From a checkpoint of a small mixture-of-experts model trained on Wikipedia.
Experts: 64 experts in each of 9 layers, 96 bilinear neurons an expert, a sigmoid router.
Below are experts of layer 2 (counted from 0) of a mixture-of-experts language model. Rows are named router (the router's row for the expert), gate (a neuron's input weights, with its number), up (a neuron's input weights, with its number) and show model dimensions 0-95. Each number is 128 + 32 x the weight over its row's rms, rounded and kept within 0 to 255. Numbers have three digits each.
Before each expert's rows: "comes after" lists some tokens at least twice as common just before its tokens as in all text. This comes from a sample of Wikipedia text that the model never trained on. Tokens count by the router's weight.

# expert 29
comes after: " the", " a", " and", "'s", " The", " American"
router:134110085140131121173115107107179146154050125131117175139106146168152139144138096115153085160181155118119117111135116135179176153120106124116131127141183114174145209134137196172153078095138155083111120059086121093136150111084121183113092161096078120144150156105177109181112194095138174141
gate3:164188120106159147107122101108160163097150137138128107115119103148134150106163164168127151162123147177137096165123119156199149126150120128097136074081166181125104171137131119147140111112157159151079090058140111130118077112141166161114090116117121153134201108107169142174201137070024102091
up3:154165111096076130112170154127157159123115133105151148168050112195165075122135100104143132141140128131111106130132098131108148197125109125124190121128124112148147173146074143135054149088141128183105133135086173102104066119088097179128096102167081079156129073157132131159202162085136121088
gate4:093109137159103169083132132093097142128096093162119138077132174128126072117121141128104181124161117150071150171164123145122111127106113158140137149154189147084100147112075123068065140134139138165201144180190137106164107178149081122097114111208152063088153101119140144088102111169088141150
up4:121086144120097135137092097204157114183107125167097130147124166170123059128131130122127109136113140082140153121127132154100138057109123078101159161102152171142060121151103116088034119151126105085171079080160116127163098094179152083119097139149149112171151150061121079132138081169149127139
gate5:147168182113155084077079113103095049084091128155127105143135122118121131145162159173150145122167158112125144143119157151079090130114078120127145145142092134192068111198120147075103094137121138156147069133109135142117053131098094161137119166136155085181112117203127162190114127177142107137
up5:126083121114136077140135178076146132121114146142156106140122131145168121059157106170160094080148095171119115151163093169132189127126203128084163085161155084127128080067164127159176149170125082181098137151122100094129153177141132107127136064120118133150131096058185098119134101067122115146
gate6:153132147098154161134106175115135136114114128148093146152139089106055117187155116134104179137109129146097105129092068152102126122144116134143133129064104150155129066171115095121123113154167131141078129185142157117088118160202128102155241091184125110093137096144115161150143061080174093117
up6:097136124076094124155113160081097122105140163153117111149170161143092090161164113123094142104096137157072138185072119178127126061135108139123176166147162084136123085071146078103111168167102183135147141186148169091126105179189107114157118102198182115106094128147132149097149117133110180151
gate7:104123135136110082149086159165103089131122141131170151123163062131084141130089119103170078176074096133188137130103140121092169135200108133093076154171137066150163095104112137136124145113155141167125120099117109186108104107141154160100136208092133184147171134178162124152117149181102071087
up7:091091099133187069157111126156128135119079050151153128113130111094134111098105139115162099144085099158158099128085090127151085143134085154117123153147082078115181160124164167108114110114128173109160157141180101202081091119134115083142156165068158159189166179101161164151130117171148089145
gate8:136143105108083175165245100104125121122166104069099156162120134143131110197190141114088125094133101091118147161172119109110085166115116173122141165127144150096137122121132060079131153152095139154147122107078124103137106075163153183169161087075090127133117135129078109147107111090095171109
up8:086091112131150117148031126143123109157115092184131130130146115108097150120095143123199090200196162162146105074127145105190116110120183164143115129129191099172116106132110128091149109087141087101087154138161132133140171142141081109081104111138111137195113138141183101146099096121173099177
gate9:150126115093171137133139042158137131106147109106131119147124127139122166131145108144099166167151137148117124101160176094135136198130111137132091091092133150165162155146129088115159083114158143154046114070090151077118130128081086199121106111088086168193128072167056131099128151097076115171
up9:110109157124154159129113175083149070140134106167103106101139171133148166127111130109106109080112115103142123057038105118089075086068117123113105124163202166121135124048132151134148159172134125152139174183119146133142153108146114069122154128160075088151100128116197142125089060110136121107
gate10:156117094202168103126135081104090172133144165168152179141137177125110194091081090166141132138178144135141081144136143129126109139163098101124144104077114143088140132161155150114125109135106135152078103077146063106137090145097127090072114165157074141115160119057210145082151082095133125143
up10:180150140139128129125121163085120115153092118163163124085151135100151156149149120133184173147190092082158119166041133101167097166149111126196159101193122099080169084160131079140082145130111073109162165164113099141113136177203103110134158157150092146079145081100134116113143117155148146134
gate11:139121092125179081112157170117118131179116118132148126158126096147146152152113108144145091144169121192071145140095129113146149118097173135172127124185152094091102123137097141194169088026102124126129200164132129184114178153162126137111145094101062144133150133113168092196120110084140112071
up11:121132091143081079120119170164162150219127113157134153147130130100115173162117129162152104160148167173102080080105118104073182097121148151150150069175108058109116139152167128180140052092121099126139140141119150119142153165124130173117123178120070159165141072101177109154138148082160113109
gate12:163167170142146078105098140091131144127116135064135085104160053163108182132071165087191156120134095118074139126101117127102158121144137122092101197148151110111131144052152108143146161147138059117174115190155162108114116139101136132109149156129145169105070117090170149166148066174112133111
up12:115145159097122089132110138147171152106135192057165097138126081120134125160138163114144177106151172134099150086183119124100095099194157119106104149157087094099168106070137121116109151126153142102202080133161055100160120158097131201107165183101140166094088072114110142165099113152130141134
gate13:110174157128107090101141107115079132090126138111160255160129140118129105112125116149120160108097170125104096198138103169140137171156106136188081118079114137135121152128073103105050118142085155199122069109121134159168127106107136104143133139088166125114165109119150150082113126170071135088
up13:099130062136133089136121142148201129124085176154177117086100168117195193114123110183118105181136109105134102068161129113138121127153131071110153154153134101147118116143165119160126151117133118086124152124108112092073155077088179129108114093140100072144135102125190098139144123108136183227
gate14:135106162101086159095194122158092133102104102174115069149154134160133123178168178156142158137128166156097165196067098116117176107064090074165122179115105099181124131133132156125107106086140109129081158131134159134137101115136126082112062135084136063143108150120146120146150147110061115185
up14:085120125111083092105158073097113161115147125070137134160126127177092036128191111082121066152135153084103131149155147117129122118144100113071107148095159148144170196039090083136080173142110113136143165189152136129098109124177113127130137079147155122142105187098106118143107093140109115106
gate15:126100099129179142113067153121148138116162143164105144144117182150085189120102053133148135084176143133122122100137135169112114117108117132139143074055188145078092125127157160146096165136105097148087103101149076073138111143120183087128129133170180178121138149021114130129100089146129145092
up15:185114157109066137097125115148118140114151138070194186121118086099099105089077205152171115115160123112136134168128063114153149139124169085128090179146111124131092103098090088134125133136125127148127119049199143178115196121137086130174130127084142077140124102160183164140132160145111124142
gate16:173065105092097165148105065163140120166135104104065133105118153155068159157141106113089095136128105113130183062127155134125139159146172113165147136102166111169124076191147103098117104093155155092114174161061126156131113173102160186120129123071101171156184123110131120138098119096148130067
up16:140170102151141138125133135103162138088111109090132081065107129135115091124073136149113058132082173184072165148091094106144113163143107140107118146090132155133082158144144175126082140149143123137168155143197123146138104109091155109122055089117175054072117210117119180107164159111126144156
gate17:133154108188174131092149092119124136217118098154133104116116134153140161144085061121155097118168109171110120101168182171111149168112092057133165147103134150125105128178148157124129097116133106138170131011056154116146110180108137151078142154084139102167091128158119111137161142131110110125
up17:141141128155136162106106140130150140192170100138153127101159139081148195069049094124146084109151087115122189108144149163120151204114130144117121094139142133122103114205125112138140059090158084199150153061124122112128116139173139129095165113104168124148089146195060111135141134127100104129
gate18:160164091118157171109081129153115124118117089157122137077140063150124106096117122156142160082103107073100128157109085181145090111144132117144110128154122173121136131127098072122130153134149035076135089108154145170096084187128097103114173120169140190089168172080146146120123040132086096117
up18:168138132147077181094142130137120152141140094097082144137169074110056141187119125128158127125155080079097099150121096138119127132184131095153162132064141199159106116071146095138097167186158041103163136174197113132135129153149100129126130123142186146117120147095151126144106079151102085102
gate19:118138107136087118229135151125129149055123115119117094205115132117120116139132120121050167112120142142141120166139142120141144190085099140186127132167120111113075080118169106150127101112133177104176157140125157115135146173121111159158126093111141105040068092108168139088084130151159178180
up19:103126066117182150125151127163114122187140129120087151195137189136149065103169137159113103118132112098154145123162166163145136124166130163169140191122128096156122075138091147106084146112089046137150171129105120068125148091152132116148134108049159146137079192125158119081129164165149099168
gate20:101141119124132103139130137058126094089151164101125052137150119119184162195177164106105080171115142101152116096108147159096163157154151174129136066153090121164087130113110162112110131140122051112104148141153188038114143110112149162155153160124106099146059098171102114122173146129104153168
up20:160184136104169099056102084099141176087201138115131167151177105100085107139158091171124143091121126144096104205076089183110108108106160100169143105154100181143157121119132113133106133117145133091148093153148159176149151143146109145144109186144110129138096082113091181097134128157047151151
gate21:182095131209178165165133125158135136128146095159117128089061080149104127152151147179129141071120157149151130176078145168114153134131146081136107117115133137069113121094124178130126083191137096102156092141183045179125118129103100114166164095082134160124186139099109159137117130141077087115
up21:120094149116076089201072093182137130084160149114074112083080101137153117084145146149122092178119197108195093051154141142171117153139154128105190168174124104131123122160122117134138142094102135107153099111107074148116128129133140138079126117133170153089186112160112076147080147113161162154
gate22:093165102141071106125095125108135128187097158067170098133187136169118098164039102132167148113143129068131134142143172117168174130185120143132140076123131124097090141073130140160154080117143189177094102116128187095132126169126114130133091114122115118167139144113162108104059147125081195147
up22:133097088088139142110113108161174093124088173146112140125115101110116196124096178081090169127130112122148121190157120112095089088139054162164170182148104106119119162137120095155129188075111108116157082104116117200161082091105137149124075182176117147166107177189145120093132126142116095144
gate23:162126144067095158160161067102147134084124152090136128164143133136117134169113095104144171103112132123143133130181120118108128108157137054129142144116139169186111112098198188058131141175167124137120166186154164036119163100155106100110087128161201122149089150105083114093146093120131160119
up23:132139180115122147124028115131197141139115086152144123128175139102120172122107199167150152096167162103081153116131077126169088129130118136087137095061116172151111108142132144122111153113127107122117143155127085135102164146059123104111181130132122174110156088117137063112086127117228080127
gate24:139066115152127120170097119118162151119182206198126091161103110111147155111110141135142097142136178192114093119069130119141172162107143109117101078116132053085154154180116161188123140140119156178126110114094107160153126174117118132130102115099126159152121115141072156141152213081174079136
up24:133116131158129193171141113122126138165060105173103099054105191128104111169080093105117155101153177075153096133121121128160091085144088137166159139145121126114109155128159168137113137155118140015116106141118126139116120217142111119180114157122166093132150087139120047127134103123141171125
gate25:114119153128100111084155091118182137101143144135105168197126138174114132059181114108157108151125156107109108135139116097170141086099110109169179153090080095145112119204153132167114054081161127184137089074093107122115137127147108120099106071107187150109109134197105173112089111117109090091
up25:105112133137159038127103141124079099163144120116087136055176124101143141138103107119139127119140078170109089095188177147133127188158142160101123103164097109078108152115159156162148166108041116163069166180096095136097099132082122152168107141116109182179130089140140142171139150115166149137
gate26:072162165105139132087207150140072147121153122114151096184157123114143149104146135105097064132102152168177110158124120066162145193105145144141126100129093140129101140135083099126175116116155103175103148117109123142192180116101189153099182081087135072140100133174090154118086091086156135093
up26:137110112164116069145080143111199090113076153172145153141129142122091089183101116175119162122146071120127187132167113117087164073104150082097106165139122103154142115128150182157095115142121091099102105138145147024089109105109108162132064176169117139126147108136113129172145194151115147167
gate27:134149152095154113071165149195101123051155099111116164174137080159164112114177119135114160135141150108151124127142110160180126114098137080082140139132098149154136115102098086079106150138196168145143078122061128119134127081131148071105093072106152121148186153174131136172182144150173087079
up27:131114119098156106125182133112095107153180131155124130119112067103066140094122133173163099100142101171146090082152179146165163190054175135134127147205108062110152134155161100152154138134085116161062169119088108128099143174131151127108141121078091154140085138129098134098129120152175068090
gate28:143165142152124168114165153123161096088132101154169154122073106095155097177135148147144091060098144117149136166117057170150091122122190177163097058144103137129134148148162100117166132110127159105159127134131156179137127162147100098116118143159143167099093149155147074040101170199098125076
up28:112106140142103174111126136153116114185132126139144157132102057064165137123121124201114135103155074175111104210095099155159086145125194127086094104120051143119115127150115118083117151107086142106113112097126094205130103161104129114125165130149160144122192146137177078131081079138129095084
gate29:116130108088146157106174115066053144162126172157116121077115146126109118192097138081130081129112120106119123089145108088133108133097190084128199144154200098132155197112157158135128152187130132134130144159126129153139117098157137143162123169217120134155122085119184158119135096115157159061
up29:101129105123151127138140161087107154158077150219067116113069126141084127163107166111141105112130146095132103086131146123160169103076182108089199154181160063137172187153083178141166154138122124093150152128105123131159099073147132142146079163167118154079122079137133171122106101130161112116
gate30:138116096108083176130086113181093126146140130118103130075087119116153098099220172139159168168108140159111129156168112158078108143093132097141086133164119135141103140127131098080127155176074201097150076129111101193151169141149142116115138094111143109077173139130060183131149122132185175111
up30:151173112081183176120117132085154093092077145151126127165168117122139149111114081093150085129197113116111141191119069144172138098167137145168162096125162115111182163104140161164072096091122112145109186116137167115108133089106132165140115117194092127183099143126160116127083121085071100187
gate31:122164113079137222125127106105103157177181111159137129057159169141087145105121073129142202126166136121166089149134177140069157119116061149146116122150086158104119136126150131120092055125122096142089137143115130148134098169143136119135147148148124148149173170084102133110064065168074125152
up31:139134154129098094155185139114122111109114157132090060106113127119105093165157120141124098108195076110160087120148125163102091112194112161167131111110125171072130100033159139095114154137157140138129165115172080098103174146091142139163153105138128072109152121056167082107113097197090129164
gate32:137139158109126153163122082091072157112122063119102071106133119177152148144116104153125137143099127142162167121088117160084164112082147134115109150152174156097118114136060046089083125181137035099107157158168119119151105151108146061108186176107104131116102182130138112124175114144155086150
up32:159121177125132160118054141168164102161070181137121156146097121136116121050047157099108128127148217099119084134173185095181060099123141074134119105111116110084164078133155144156173137134139146117102097124106138174131171109138122092107100123116157109136134094151170124132095123095139181134
gate33:074120136094127100147139188107095165109154097108146173135102113091140083061161070161111141129039147154142081184163109142153129118144123136126086088145186111074144116121125150087123135158102122200158124178160087173134102080081069147153113097144131159120164103104183098123114149094117110150
up33:140129114088143092132146131096076095156121092115114170057173125149143121121148061208110141152128139180169093140108101154114148091137113096089062077205141182120155083109116156128134161142126140184137110152152112171108153117118112139132125121178123076128153062072141149091091122128057139155
gate34:115160168165098086130193117105099115122117117154144084138106149120181130148099086059113138163143092088123092123071122108109109064110176116161151144108116177104121124115148131152146147086156121136127122141023146144158188151127116107208152081132060128179101150136099110081127103154130138187
up34:084078128125112098072167121141075097147122131108164149152182132161107128129139164060129059131117148100081066120105132131116079089126104125132162142114143071164115088151118126149147130076094150097134070094064171111148173144151195130078107190189108180150134136177144135112114103153133109153
gate35:143100162148148094211092124061152108163133134099095172150101137180147120132126174127088149125111118128092073124159199186133073139106161091134224089126060081150130135136176108094115084196132142120151127081111158115115122117103107106120179093102136117116144107158131136130099139132093097085
up35:112110099147127175161087106143181112152112216126164144168120075139147147149111138144066112144072125150116150144166145105114104140124118178122120067054138063150150155155176111122139052125046143140143133119122157116116135137144098128164154098148052184133177156107138156165080140109163126119
gate36:107103112154118135183107104102152167103137156150142092070187120129148149111115174119168101129130222180126170137110186113146168120088112186099174151150124165183099137146094158172136098123117074103086132141163147109143097120062158089140116183099106101068149147147065151172132102135112156125
up36:080131131175147096113105074090185190117101156122137122121158132135184188149121133110170139177110167117130190126122087067122127121164145105061128070116146146177090162152137178148109092135126117110101183102141041100173075128096138165148113130131136119113177112090167090172116122110093121102